{
  "num_hidden_layers": 13,
  "hidden_size": 224,
  "normalize_top_k": true,
  "routed_scale": 2.83,
  "balance_bias": false,
  "init_std_router": 0.0115,
  "vocab_size": 16384,
  "norm": "rmsnorm",
  "beta1": 0.95,
  "max_steps": 4931
}
Below are experts of layer 9 (counted from 0) of a mixture-of-experts language model. Rows are named router (the router's row for the expert), gate (a neuron's input weights, with its number), up (a neuron's input weights, with its number) and show model dimensions 0-223. Each number is 128 + 24 x the weight over its row's rms, rounded and kept within 0 to 255. Numbers have three digits each.
Before each expert's rows: a language model's description of what the expert responds to. This comes from a sample of Wikipedia text that the model never trained on.

# expert 60
Past participles, chart terms. Past participles and verbs after was or were, such as influenced, lost, located, plus chart words like Hot, Top in album articles.
router:129140094107124134141129113114192141074132146118139164166108103121142125128162119126137149095113138099082108154131123149135167134120117133121146128138163194122124116116112106165069130127108129112098133066123132124154130104141122107105132129104128110134112117116167144074104104106122143128128099109141110111188113138097125126141167170155158140100160166116100145109156103146178139118127072156119131117139121126108163154166165159096162087125152092152127154107078120112119138141115129118126123121080108158118094146124092128103166139121200143151130142083130083131122125172138108140124111110102132124082126128167123119103143139119118126125096135111130169138120155126108148154169
gate0:161063080121120149147137115135128108127125128130176113145121121112155135121148112116155149101122099106126121116180106100165143140146127113088077126132162140211170107079102130137107130171113170077140170148118130130152098085149113108099111131138128162094175117132163101131106158154143130104157141120120137135157096135118135125145215120130121113133134111134165135100134128129126170109128124129123119128115131117128074120128108141121105099119140102121120104104127134115109145174153124139124120128116152119131076111097092141134115112140127154156147132132127052131085147136125132139147118121145114097139107131083132081124122144113104074115137138122161139144122114168108146170094
up0:139093135122122125122094128081152131138124087143094123081148146140116131148124126118136084141131145128157132140037163145092117137110143107164131199121110118125117138138176107100148109116171140101169125147165113121083172167140151099151122124107132112152085128139076137132116134085079092103097121138114106106112099159132137078074096113141107122151126101099145185147113149141122148150126133115130116110129128111139125120130137142123139130126134179124118142115144141123158157076128121151128124102149130121168143122095158133178095107131099121145127150104144173107138124126133096134132168158101134098140105107108091155129127144115117173130163137129113116121143116106169164114084

# expert 35
List and range connectors. Commas, and, or, &, and to joining items in lists and ranges, such as 1960s and 1970s, four- to six-lane.
router:130136172100119118116132132126136118177163206133125111174114113159095098107119155124088095102123122117111103080095106093117126143128154106119094105120131141142123084146137134142115099128117139131147165144114079108104116106101153161122141127139089145093106152130146092108178102095150119168116148145148138152186140151147130114100156138108061057098099119152115116155140149116131147124133130105139111137146141094168125134088143112114141075086120156150129113165150146123174114138126124145107148162158140118154130153105132128140103116156120099090138133123132086141140121140153115126089157154114122137076161132111105142132142174146133139163128092118140113120106148123141143175135
gate1:150144178131110108155112151107116120120160171140154098082148137113166183120106113141097128110124110111120121128093171096117161125137125101116117164121120147158147167153128129154128118121116120123127124119116169134124139083163152166107152155108090128120144138115152146052138104165126166134088181091126110122131140144119150127134163120128122054123165162149113147167153146136109117142169133117153130132151148125153155132107138147094137112146179145100091171146127079159140158154120067157130147123138142141137131128146137133132146143134133130137131113138133111108136085112104104097122141167085131181104110103112122148151108168135141133157079167148154102117120090154134128147106
up1:154069147117123135171109101158131153097160125139123151083160136123130120147103118117081133125147115133132112118102125129134174142116154078151089108133153115150127130148129145123113161142126160095141145120135121130107117145132136112157099098112115167141163116122143103117117127094119114162085151104144126115160173118139131126162090146157169085111153097138131151119184102110141118129171106134116091124158176148160096108130126108106111125179119173105125138121129132126135138102168138130117141119152159148110110105145138155106135154149150124097122189098093105147127095139129144132132110153077145176096117097159092157146116169139174168168117135170102121106115131068156135111106

# expert 2
Table and unit values. Numbers, units and short codes inside tables, infoboxes and stat lists, such as kg, km, DF/MF, chart abbreviations.
router:120148191108090163133186124126132131134129124096161142152140127162149109097126123113136109097130145094173126130162074127123121152135118164158170127173142158129117136103135150157130173110106161091111142139125129143142128152141117111134130130132109064150149150120096181111100137101147129149122122142119146094152137144096127110161157090116133156119162133105130133153119131098112104221135119161109115132097093126105107124154076092139142088158144103126114105155120109131100155157104094098136125131161086119089138162110140143184134124098141114133116113185127107111138109127126117139160152148124128093147118122116147084132117156129103089102131146169131131141109138153142107153098
gate0:101109139137149143132120105188132151125141146121177150104130174133153096158122105162138144097151124147134132138140140102107142131115128144116145106155109151117139120122122183152076127083144174145102167162102136111099116154104120118150128110148115131093089171162143114161141106123055166138171095130117116111149105117133137122142122121109128111124136099154098121163129137113109126146148152121144099148114135104137088111119125143141102142097152093122099123097106141133132158168148174129167141128135109164111134103142147124137132110160146122128142164161113122146103098152152144097060150186102103165097165130064189114128098136128139128121129097131172138146095088144117123117146
up0:132108130118117117153136133103124111116133162139141146140120128110156177118111163110181137147165149122088102131145117159139113109143104109100135116096123099167133196101116122141130127167135131165100129138127116143124095163167100140111107105180131124107152099144161129146136177135133142084095109122120173128145125168142151143157118095158115125167164162121172155143136129149137133148157105128090133134129157100101126136153091103142144107120150218092123139128131136123159133136121107121130129126139143154172154128111124139135149090092154145176135130185091185105139132142151117127132123148170143145161176079139105114093100144121116122096121136098114084124120154096128146098104

# expert 15
Content nouns and digits. Common topic nouns and word endings in lists and tables, such as school, water, music, record, plus single digits in score tables.
router:148148165142131118109157117161142160118097127125135111144105131134151138128095156180115145128143146141159114090140138177100127123129092121123188091151150112117125139144102173138137146108122093122127124129114182140149118110127146140178119115154107129155149121111154159131138150136122167111135144094107120123112125131148144116122149140117162145130116131080157107095088119090099113104117179123092118087137175123067127164112174120130162166173137094141118137091133080105115120106161162085128091185106128145089100149136147103123160099163103136137185173148139148134133085182125131134123110108159144130132112126172137113144130153109124121152144113136150158143139126115147101133163
gate0:111134134104102167127134129150126145130168167149105142084075159172142152122120120141158147142108120140110109078132123176100081142171132130102131094125104139097104137116155122182132135118166130115118110130123115122144160141121153150103147161105139088157123131134178114122134120150140139119126154133154119114090104142120142132079132097155134146104105126104114109107117088179109139125122159142107114141094124152098165160098142087160135110160110127090129147136138121113168148142125120138091181105113130143110128177112125145125181123121140166125122122131097171114159137152141102112121155094099131178119161062136138124132108091124162127130129174131116112136179087140171164100150
up0:151133134102116116145121110137135091138159121140127131153133094100102146124127103142103109135083068103149174145155131125106147134166087142125132123133136122132113114112146130102150130162134152083112153133122113111148108161150119123149146154135110155146087141119098124117147123145141100115134158135142146123154089118119111120137095121117111153108107166149126132105075186131075142121179087137137140130117120063082127135172122108109148100093128112152130133140154141125176134150097120087169149134162081137153121079136179139112151176122136097122092169103149138068116157091144130150145147134079102113120107158161140127109091140091129132101103077141105157121143138096156127125142

# expert 18
Possessives and sport nouns. Possessives and articles (his, her, a, 's), plus adjectives or nouns after them, especially sports terms like League, Championship, NHL.
router:129115144159153152141170146147129087148136128083114137141158120140141143129100123133174162155127154125121132162090154103135139122107119135129152095114148159150088128145102146126115189119138137089140140117143130124156151147065181105106096103185120150138163171122109143161185148128105122128126130086130150107127117121120142146129115163084154143143151131121151146100099132098103148179133116100093132160170118103132142155126142119169084169123140138146141132139133100081124175122130098111166100123114109168075138134130133139131162134139138167139142139161114155149144122133120188127124111161186146079112163113134105135107167114109087115135126092151135131140153127118145111105127
gate0:085127112139139105133140126122113094131146152089131122074127121124130113106156110174151124133152114150175104101123158141111145112099094132088154128167158079115161139146105134121143150134159160133170108128157130118140078150110122148130159134118119106128150149124116127086101136137124094137100153134138173102154166120158136136136096166093129072112167093162129133131123146139149105152200155106121147149121111150120142133118155141131153147116144083090188147094082156141100115126146081100097130135120145155152150146123137181124150142166144116145135095130164140150126099144127105116140108094088122100133129127139148138127160142166078114146141096115170112150107077132126154146141
up0:135108133122116139108140112142138137129097166144131099126193100105170141074123133105133151118148163112145103147114120083110191148129135140138140140155107044111153100111152129160143116162138140123110178125126112152135120160181153135114136156118131132138110110112098115137124160132106104133130143133099076124131107160134124149164158155128118133114077132154120137115149141094118095176138130149127139171100146123118089132128103142129145172164119144103138149153139128079132134101087135101126145169115150129121155142093178119168158109106134110147176066107138148128136071105135151112132148097087119123099118117103125099159146124147099109132148090150145104109102134110142091140123

# expert 37
Sentence ends and breaks. Full stops, paragraph breaks and heading ends, plus clause openers like However and because, and some verb-initial fragments such as ass-ert.
router:134126086112112147109132134116149172083120141114091116142107128090126100180116101106113113161126117127124154117165127104100133104128125128143122172169053109066144143132151118129157149158129130117167067119139098127096118121161116130082113120103113117156115066133121082125129159107171134107104138169130123150123105108090134110152129098109153155122121116153059106120144121094127119090110078119123154100109130125089130073127134134143088139144150112110091121146129131126111132113114141130125158109145129127157121108101112147117184127134053108118158145132112148101123114119089125133115091120089153101154112138144133119095134068118148124119148114121109135119114139172111138129128
gate0:128104101135088115154084108084134141114151102168119124108120107132078132106111093143107101161106149129174106151109116136088117106119151107105139120105116139071178139151127190168088149127162103134129089170142093118143106150117167163128149108126188122157113133195169156138122099114140085116145124111131097161132136102111138139142127126117100104171122130150084091152124143135154103145096153123129127153153134125112096134100134108175099140114117142150096134151130129097113133145157110106146182094140135140154156161107138112127135108133139126133141189153119144106114174105130150118116159152102145146145114124117149155081133096119130143158112112151145131106117140149163103102122
up0:097118147119141170109157080160103131169121116129087126148155158125138081128115157097166137126106105159133157147142112127163133098097119086139131152140127109166166074115138103121134141112083131109130165126120147092106123134119150130156145155145102173093096156078120129159155103134138148118141159147131159104100133126156124108090150072134119106115150146145136134137158183105112112178162116100130088135122115137132115119129095156149115153112124162075149112166139152125155098109069127159132121122137095126114094111143142149151138170141110109126146087118139137114133156142117119131134083147187103124108136161113121095154127113134120128116115152097079093145135136098114162160161

# expert 42
Spaces before numbers. Bare space tokens, opening parentheses and year starts before numbers in tables and dates, plus pieces like emb(edd)ed, Bl.
router:124117119172128148111118141110200093125133130145118119132091168126121143124109102144086126112143123123087115093116136097112126111147131168141110125121104114140134093158118153082193159148115154137152135193114161087150145115118088136110124165116118188152172160123095101154121115139122124128108119176140099144112148122110143122129156117098104149116104113172130123128154114124142133115135136128137149110075099149113144151121061152160137123120128142110125127145077153131132089159145155126128113164115130108098127094152106135076128149145111136130091139118144133126136098140139133105108128153091151199131121154082171135132099138123190111132136120182108100149116134119114117091146
gate1:121114113158133153133140111141166134145133150118115153114153167148126107077086182106103097132101105150122147131129143144106129154142080137122092142117105104118161113102158155120180097101125114110079151141101175117095102081115127106054128160131110117136128126142107090120133154120119140122120121138166112140053155095160106135125127137111128143124123145179124117119128129131136081105147105111167121138114120117122125120090115140176092161132168144132133116097161114147146137103133133160117130137157141148152105159116140126078192142114162147166103092083166137130127129182104115159113127151139119090162147105103116137146070118134148107110120149120135148122160131114122149128151
up1:157114131137100142132126139068157097130091109132086125108120128115099104138158106118124135093135117127131115146130117119104088152093067153141140157140141104130143147145160137093108100133107178150148139106097145130156141094163152134098153141114145110133168112140134121175154134117129104093144149144156093124097099104128157100117139156127130121100136141099118117144142118145138145119146143161155131126106118128077149105139114222169123116112110096083126107111096146125120102119121123107082164104124161150140073152107127147108141134159110131190124157064163126150108141150110108146126145128092154155108150110145151122147142139107170136100163183111121105151143113104120135100156

# expert 17
Digits in numbers. Single digits and number pieces in years, scores, rankings, statistics and codes, such as 4th place, 3-0, 2018.
router:114149138121143136162140124135146166087065128102108170100148142137140141131177135135168066149133119078133115118153140123155147129144154088146194113104104140173131161131082099134149182113144146091093133131106126146127153122115166071169109154145117140139164149130106175112111121121133148142118083112065142141101101134139118120137176127132164112118168136161126124136153175120105169157134150131093125117113101154107152113130126091142108113154145140113118109104138146113091149152121170104145156105128096123130107139123128115110144125119132149149162146121130081142120117139133103116134149152130123098162118113124118111150150144090130086106145154091113148126109116139109178101079
gate0:139134097125148098114130109131162151114132112160137143123137154100162069086179161108134117108131117155072087128089131132133111097128084129128100144121153104148131118093156105155099121104132112121149171138119122162095114115144143112157149107128152154128101107094096120158154131148163099172070145125130117151108138135135171144119148143107145118165126107145119127122091152153111142096049119096127115121104150143122157138100150082139128119128148114128149121125149131111122119138150149141103134153124066090111135130135105105128153103120101173158167096148126139110128161087128164088118115101136102153129159156104098111122170141168093106102153166094112122139103128094102113139167
up0:164118116123148147142131120135136121103180136061149135131087116150144169161116090095144140117100153116149119127123132117134140089156123116129143197163105174128132105109150114102175134094101169127100099151139121114143139111047163123118089114114144119111155102131138132144126128155139126137147106177130129080121101154154100133119119132118142147087089114113132149100111135153095096111141084145122140140087146108100092118109189137170118110153169115174144137160157138116159150120129080119143147164166147094143136121090091098092131125093115156166123130123119154075155089121139131144103118127136135154113115136148123093144125141172135120129117137139085108134137131116138118133119

# expert 61
Clause boundaries. Commas after dates, periods ending paragraphs, and clause-linking words such as which, when, where, while, until.
router:100113070120127094124142148107117177107146148116137182150099121117153140164138122136079109164152138128113095127142095071090103129138149145154088148156128088086133155124173109090075116154111104125157093064139104139125136158131123121120134165142135151095131130124130083152112151106119120127133126153103098162077100124123095113148153114120156118127113134142142139108129132111096113118103103105117143089111151113113133051137099126104050132118134140116137158160120153158132121128179133110126129154140089125147163141120112110121098123126108153148106069158113124125124148126125136096144119142137148139153130100162101160157144122101075151097111125095135133156113123142134122114110
gate0:107137112117114100112126126147146093138085146125156139130100093130128133123137161152121136121090086147121157138138147061126139159126151114080127179118110094145110141183123150136092139114117100120125099087175140088137124117174107149111141144144132122098094152135131118111132149129078169145113135132136138122143087146134125147123115141155131113137152113176121128107123108138154141101158191130170110143195135123124095124141094157086110114104142139058110116173096115131154107072107109074142151129097121138151097130099134140165184127116140114112068117156119128097135111168132112158127141118106120127125103144112124127115133136142157130133106130097139124113118083161157086120135
up0:114141176134164121128130145116166137123159165127133106121189139122090152137140154115153088129114126172107130114131093126145124161169156126103117107171080180137136162126191146144134124121157115111132126151145131127110126132139148103099127156099142132144119133111134159117121127148121119111136100121136127133129116110136134152125085099171131114085145079110135082087102142109136096144120131113138172131149113145174130143103126141128163096122150068114173110138123167158128101113124136158097107171139129126114137125137132121108126141118154090127108156158113157116132127092108146096182125138122120135143106096126135133133114167053184101152198128106100134138145123156094128192135

# expert 0
Name-initial word pieces. Opening pieces of proper names and foreign words, usually capitalized, such as Am(igo), Sal, Los, El, Tak(ashi), sh(rim)p.
router:164151124121092171090119175182121128103133126116117104110132121165102132128103122143105159136114147134144161115111151130166126109108106141133091152151160137153139112136097103170140111144118116161135150102139179170150124141105153143147113119099140198147098115077173104144116178104125126133124116134143137110142159146136105110148095133159130105118088147149137105124138127141135150094166102128155119128119153155125142141127161111104135145115110108093090151126167148078180123088127130163106099101112149104113111108117099142099156114079097159158167166126100094114126103117137135119135125111121139164092114151148095148171093167116166164134114125075082142108144121131135139144115
gate0:141123128137128149112152167103177131139135145140075144111121146146104119134056140092127123099125113099133118132133146133134078158150161123115144144136162120115145142100133113120152139128144104112098116102157163109156065159122161136118088183122187166115102179099136101152127172138055107132131124100098111139126104112103117128136093125127136106164120147116161113105095144112127134122137179144159089124129133113140127121091142104132140173131133121117137136145157144113114133144143111151154110153128166119176140149121111103134133105151127130121108165130153105074126149104136194130133135130091106200121147143108127132160125147107095146129146169142136140114144163107110143159172
up0:082130093152142080140125124120134101099122131131078100156148125079110143115147137172143112129133103151140096131134113112124169131114175149079116142088159108166144160128123159134121127111114102145115142163098140122147161121154088118113162130164098136149105117197129155104148112141155096104098092165153136113145150105130147102081149193103140144121107129079115155142120087143134099125137098146112119128118076102130117135149132120129127165149154097107160151125095119119145130170121112152114121148147161150147063183150128175149113142143103146107174130110108125162115133079102132143127114131122136087100125106140110155109140127132114097130097140133143133175137167126133118127118

# expert 56
Determiners and modifiers. Determiners and prenominal adjectives starting noun phrases, such as the, his, its, this, same, new, public.
router:130128171101164137144137128114128114165127121123169135131120134144142147114120106143123112171132157131126113155136177103100082172114156114096167125152139125098128159167129143130106151153143113150173128115143142155119133108111184138121125058200142114141138169191154133105135071099119108139127146111175160111124129140156125135117108149110134151123181114157172136114082105169152138151127144123103138138118125140130159150114157101159090155130096137096176086124148133131136160131154133143160142138145105166100144137152122167152119154154165142116113122160103160162162138116099139116101132145149140101126106144098109162125118120119079104130160149159108138141145139104091158132134
gate0:117105116145128103140149133127134137136116105158105145148086133137180172164144111106152118136137146152111062120105159099137095106124168095123145128158125073119145139117126101123132118136091092126109099119129147130093116186114117153165121146149061094127142124096174117114126103129097135115103147095109111140112099129125090119091176160143170146099069149124106104144141093144093128103114119178113120123092145139118103158093107113127155096121160130091130109168145109168123156172170082142130171111135118130120139158089123132125103122098130143115117122141122106099102160159133139141141170140066138134149140123131146138111106118158127129139136089140115169140110126093152106135140
up0:143094145130147160102146163154128129127139090099128147147104124174130107142109130134088123144137169129103127120131126123100085140120111105131134113124112140158098129111131135123111155132132137164095146145191159138158149124152070119129098094143129092081167097104146143152126112095109159132146150142110152142149154162139120115109105185158134145113165115134112097127109072160102156099115187154133081159167177112112127182145164108136124112096129125100149150126144113132124180132087156104124146122122163172094173124146116113097150116109153132091140107081095133174114135163167113114125132148107146105118103167128137118161145138131104174126130128126109132146134129137129088138146

# expert 8
Name and nationality pieces. Word pieces and particles in names and nationality adjectives, such as Ug-and-an, Zimb-abwe-an, De, Le, Robert.
router:156135145117147116131091110142129092111104120094109124067133100149113127103154085140163134097166116137143106109118127133081154154078105109122147120123158145130115116098111141164159161151167132140143134098127119136153096152123190104171138091123154161122122046133153138111162114106137180136118132104138119147136194128093084158105110105115100125103145126098152159140097151129115144134092114116139145087163105163187124120156126102102129138159146141134157140112124133148147126131117124192165134091156101106138138149123124117166119110107140121120096144145098130116132136108156124160164113128159115096098126163142120149152102126160151136148125157169151117109144119121157159118151
gate0:124113150169142115167130140136156114133140168134149136107141154123126141085133120117153146154132123104160113097081120144105127117105127141127125131105130134125111120096117137148139140111147160102104157125100150139195155127099139129131136148097071122096134125168136147145095136097115173125155092104125115111150167102117125195158102108148115114155130105142127135146139174114123153137173133136121175190085139127165081101111164194140081142146101126152138112117141145152149122117130088085164102069120139116110154086151149112101084141105144164132117133170125133097125138129108138118141148166127133119154136160107149105143097166104098118125083128145088145131146109142108093121126
up0:116123052114176120144072096147126135073124172097126116090116108123148115115100183124157115152148153146128108088149147113126104172131101123114093152085125117144128120146116134115120163107100140132149136156141127124115127134136135137114117118151129139086113155113123098144158123131114139139143088132107114097104140182125145119136124133163140149150110124170153078104125122152128124166109134136098122154142130185138134118131116200133119091114156131139129108088116132113103103158157072117147111108104136169146113132080111149126180140097134152162130135111131129139124092135156133125131115133123115125091078144147069074121111103143125139147162105155119131131062140117126110164109

# expert 4
Common nouns and suffixes. Content nouns, verbs and suffix pieces after determiners or possessives, e.g. his role, members, work, -ation, -ing, resulting.
router:140134131118124151109113114136090111127086112106117151155121098178144119149109139128158111087102151150139115094086127182110120112133148077138137110163142162179111100130109123075114137139108097088096132103178166176112119088110108137125124110194103100144134095132127179113125119120114133138111107092109102091112143129118099135138145151178152152145104160106189099089090129140097128101143156124145132120143085136136094142145128142111092166136119133142143173110103114132094126115150090086105148122097114123111148111125093113114138123150110141129139119110172122113128092117093122064134151121151133106141127102100139099115110122117095152154133110089138152142093114113128130141161
gate1:165090115092153137105121141100191102142108158131130095136097137127117127144163123122144102119103098092124107163156126141136144122127141113149169177108132156110096141151085097156151132125128152167130144131114107113081106108172117169126141159086153127134109110181141125116111122163104165098149149142101127133128109160140092160118079162134132151145143140078109078133115122166159121103136089140126181135174075154128086131168118124147170124123131102139129141147121130126102152118098129115087159100158180131160136137135078148151137090112128122147147124106145164134121142133117132132117112127140132108094129102120150102104139116114162114129098166144176175137152152146150136117139
up1:122145104138115126140091155105131135149079132141118110127120161074143165132112111103155094131162159114145152095155110107142142139174121160143133103128116144139183103150121124152132156152140146132140163163136140119165152155099144154117164157160100116075167090114130148164135108110104126130119103081124159125153096135164156179153157105159156151132167089105125151156098124120162119135094128164126141139113124140109155113101128138159169141115120132119114133170093113083116106127155097125156102129107130182137170107148102130131137149169131125137110127124122127148102084139148089132127121109147135157096132155129162122068140129128155131120115080133099060089137109144110100131104

# expert 57
Verbs in narratives. Main verbs and particles after subjects or to, especially in plot summaries and biographies, such as made, began, breaks, turned, up.
router:123110128135097126126101103096143148140084092112158145134108120110127140191131129119121141113146128112153124156155106139104119096125116105115130171136106152135111114133158120128101125132121096110119142114099123109116138164118094128130148157110150104131115098143179168080148112150083144095140141147133103078111122122125122145157143140102147196168135102152137117163147133083155105068114089146136139106088088142109125134134110162160134154109124158097130170103092124105103113105115140095115162130121133166180136085080117173121155140144173181144115138080162113141134126161110121107122114119115108162116139124116124109069152110103156135130153118154104163151117140132110130142180
gate0:139095125117144112084151137134169144091110157171145162130098190116149087108126176144132142123145125136094120155106146125139098113118124141114145164158112149137146111117134175095145134088126142174125160100129143128115148140130116120110137132100121115117064142119148102139156099136132150161133074126174123113160122100161123149102090156123143133142138133108115102113149154106134178138147164106114116114133136091189152085065111137121127149110096134084081142145110149139114087117105127166132158136117131150164098117125115147133130138139118145128087152139134161140123143142142143114121113132115123117108134128145114101093125100154142125155091149148093151197113131184162137159182
up0:086154139157089156115148155142104118173115150115114166147130090119144132105138100149135128124129109093110139095104121102157137119100156135141162149101142155082125109120137120117089110133097147099098158134128130143123117093140135115150142093159111150117122126146126141149124191100132128133140098186117090181118064109131078168156154125161147130092084147140164135142090148101134137128106178155116097097168144122108135141170147124107129062088163123121111128114120078140152130134137116143133129133145108112127128103148116155169119098117155121103143073139134101137124154160104102075140122141145168135136107133107117123134118124131144139101140122070113080168167142125137133141112

# expert 32
Prefixes and word starts. Prefix pieces opening words and compounds, such as anti-, co-, re-, non-, inter-, post-, plus English and American.
router:149129166178152124146142140146141108137099097164120133131157108131146116149082113133148118150065157141106128128111151093172149172127151113120151113086140148110121132094124152144194141147127110105152142145106122105149152148127159122108161105127123133139133108113140139128131107100142071083151126135139140084173112115099165102151130145133147163126107110110114154139126095090102160121145144085149139122173107101091174169128155162121095134173137123165145120141086092139125089117169105154140118120123118154139139125172080125143136101085145094116099169155127178119141126143134096140155111123127146115090129122169166146136141140138128123103125154136153128091107115130124162083162
gate0:111161135153150173129153120121126099148105111133126131181147151110098151109135172147101147136115099132121157075147127125115105112146164086151148078128148133133147116145118085101133153126111100124110123110110138120170106109135125141117150117129156108114139132108116198127076143136101117138109131156154179103150115150174111121188128131129078111150146140210134134103143116124130106167114180144093133153096156130113132153097162127149130110134158127150125071141133099108150118088147091095154124130163164159088107141136097132102136114119128126112112101125142106107123156100131162155109109124116089131115127086154144088164093128093135111095130102127131160165131112136129124132098
up0:126117110152156138151147134139134116166089123131161151143115133130148103135165142152167154140130121117100123139106173167144155134135163130172140158154197123091145112127174132117090137110142125116133139100152140109107128149154111117136100127138175118142122130102126170173179142118124143121083125137164108114134132115127158053179108119112129118116139148148085167157128144152171086146184120070119148144153135109102112123112118133130161138156102146137146099100100092124108137104116080129087132133100112151115113148142150157130100112101136130084097177164115093154103140117128115115136154143135096103118127141148152082130105148113150153128090115116133115154177134112095135160114

# expert 43
Prepositions and auxiliaries. Prepositions and auxiliary or main verbs within running prose, such as in, of, with, has, had, so, rather.
router:126125128101134099116110132077101113103120118106144113094106082133129138150113105111132137130118126149055118161148132069135087140169092135096106137150090167121093088147150168095150121090116109112132138139115132133119114113187171136094127151136155129133141134110142130172123105117115132111128123154105127105157165133090170099091144128119127101198135128171138108101142150113163118118135098169132158156105157102119140158169163112133110110090170150083127155130133154138134126163130164136104109122139158172165139092101147118130121119182151124098119107120084137121138156111115108143160137110121112156167133145127123100123155104166161138170126124126138112118094113119129144109152
gate0:124138140115118140070144143107118196153154150121144149130098138125090135115152127161158134142143118155113122162100167129119140149152094086106130157122125125115175111113158147094100103158149113121145132103115184158069131133117148136095143135097162152121139103191117169126098178151148118144131113142140067167146137183164104146105123130129110104141127139129116115121119120125150117114087118127136191116097097143165085123152094098149133143114155144161103139159098101114159144103154158117133089132148145131141122121109148122140126113131110119141150115128088142116139116170141123147114148136166143107141127153069174130124118111156143168173122159147155142130120119112172136153105
up0:125155094125145105139107150098140107087151141168139098150118166120155119115071148094165095134184115149157160135118103121119141152121129129099122132150112122136119102148120106139134128084138099127134160131131141058117160081125078164138170154166084128118147123098104137154130114096154151144171113139144100142088156140130134128115120104092091162098130165108131131142131169147121128119133136126121120089116170137083131143168085185174110128131173122122138094128173085120137107162161113138112139128112133114110127138141137106171103111111136107127117129149159157125138166084126141137083117122091122138136150155090117142164098147108122122162079108132120109144154122089129145119123

# expert 20
Counts and ordinals. Number words and ordinal suffixes in dates and quantities, such as 3-rd century, 16-th, two, four, several.
router:152141128130142080203114125115112098165113111145125133098127102136147091116150125085145086115139142090124103138133181146147123169088133093133178090124140128081104153139125120164109156130144160136144105092134142179098109127080172110125108103126153141112104121134163153090106135100101100134143178110162163122145118121133130138100136136103158097072135128119183150133151144099137122162132138156123132136150133119127178180142127118101124141183123145148170127126126121161103166118158102125137164137146100145148146099125125136162141109134126061137182141119136126132141092153134110111125153133112133088156117136126108144144150101162100106125136132132132145109161107120107137102108
gate0:132083105123128148127159168156160148092143144120143095127125142129107167137106127139154123111167125137156121145108122133129140149115138134174137104120139096106099171062149137172095133083138147138088159126103118132130081138135136136083150122152145112094119114119099123120140134102085142093140147145141164144134136108107121112140132177096106138077133145154108100104136134122128166148162138133150119150114132146118126110162113132119157150107070130113122083079129145173121131168117109126105102118135117137086138095125146118098126110174110095171102111140155122146096121126074167110161130130081133123148175143112121096155097127135171085104086101104146133173111156121141106086134
up0:153119100104129083123111114090122094095108140138102144137128137138135126104129132120166126131157122129130127134169129107125115094137108156149108156125108131127161155117138092175097139151139083120144119119113142159138133113152142119167106119095157077140107118103127143126069139130106137130141128123096108134152133155064113153105189124147136114118136167134113133136159136157145123127110083100156112096156087110138168156122156190136123103135109146131077118105131135087138148136152177141146124107132120167133125111132129126150114116138131142117119162126099147097108125130076129155072160172082138104110088101074122154109095133133127092074129159127137122091161186124086123130094

# expert 5
Prepositions before names. Function words and punctuation before a following name, such as by, at, to, from, the, and first names like Steve or William, in sports tables and prose.
router:146144115115140141139093153129138140127151186121094159096107109101123146097093115112171119127171101146112087111120124122108092132126129125151123149117123123128101102105178136131130104142161084140125154097151095090125142095145096169115091129121081140061104089121132112186160121099095161162139127142117126157154093144121136138097138134148118090082088102117094137107126161134114154128109110158118110156114143162130114143109107085139153086096107150161155105159178109107150146157118143144088103136180133125125127147071109105144134167158132136103166090108117144139131144092117149142123152141130131135104156130087102149113102131152109125146146097101122103144096148135119138135119
gate0:100140129153127115133093165117123124100156117171147159123102143131135170126141106141102131128149155131144150156096133144162186126087162116146107160088084120166138101162112131166138143142168107110131138101142166136120154109117121177138144127129109103108153129124118135178150088139095173074130146148123118163184097164131135117153155132134143118132142123107126140113104120094125144121118140171113087124069143138161120137113083118142133056085111147139102148131109151128141118112117131177100152110122169121133119138125152169120110127145103128128133098125115079154126109142126095104116136095112066154164118120130134180100107123138149112143138118106122134135113137133128062084105
up0:150099091154117119147111070129145163087160131147140162114096104133139120117136123156097090138139117123111129124138094135169138103131088137138123109133070126118119126131080130124109119165162129144141115116147124106120095091103119157138134141109133130118128080154155126145097109099155139125171140138122119156184100145122108141114114108166110147114147102126099116098152123159126108114120143131109121141180132140164098166152134138077068115137130118107111109150135143119169142122135113151131098141128183080130189177112101142134092134154129109136135153127097133119157084085140166112128141057137104157156101119143155161140106155153156138150156161107133127109142156175135140088122

# expert 33
Mid-word pieces and units. Word-internal fragments such as os in Deposit, ia in variables, and units and LaTeX tokens in technical text like kW, hp, \in.
router:118124167136137134141132119130120127133113148126170106185142097154136188116100138161104069129104162160162169117119148134110153132098140130130084138112126121143126133085154162104160124148117114126148164142105170112169112135167142108129138162168153076148153152128094158091107162079136130112153087145109083177111154077127152123152131090123152144103149133111153118127126103132111165134162142127101136129145136151131134146186100084131103138106132145174083122108129090161133129147133103100137114146125128137156130121150181124118125121115176130145128149126136161108131101123156155124184120128133160073141139121088134130143131105126098130116119122150160160139157143109157158120135
gate1:110150142157089142098156153149121163137129155127137145144106112133094125129113161133072141091122171155146195135126179121118094155118165148098107123065088111141133171109145122146136107145160161114166158090107154120143090115169133126131156131155140110130134116132136113090101144129139121137111142161138154134075113108127140131102110123155131104117135145136137140122133123133143132113154082111134168141124140145126122124112112118108148129124100127148104145144166124169135088110133114139122140056110182141145101112178107126148153132130152109128128137085122153120119100104145187084192108121125129108068150110128079133108163130087100105124135134158117146153164160138126114113152
up1:107108145134097142088154172101158117152155172094128145187123110145099139128148107110086132120126144160141137125107140114100176146127115160131120120096112086131122170118132173089112128141131121126153201091107143141170149141162112149163175156154153088121137126124137134112124101182115075133137134143149127175142131109129141175102115128099141138152122125108149123114108126137120145138115129164115121131126134120117099111173073107170181118125123158118132109137136178143118146120108117157120135141100107066151118159166153160162124101112173147124129107149085112137151119129153137138138110101111112180125130142122132131146157116124124135142106126174126114127110184136112160095094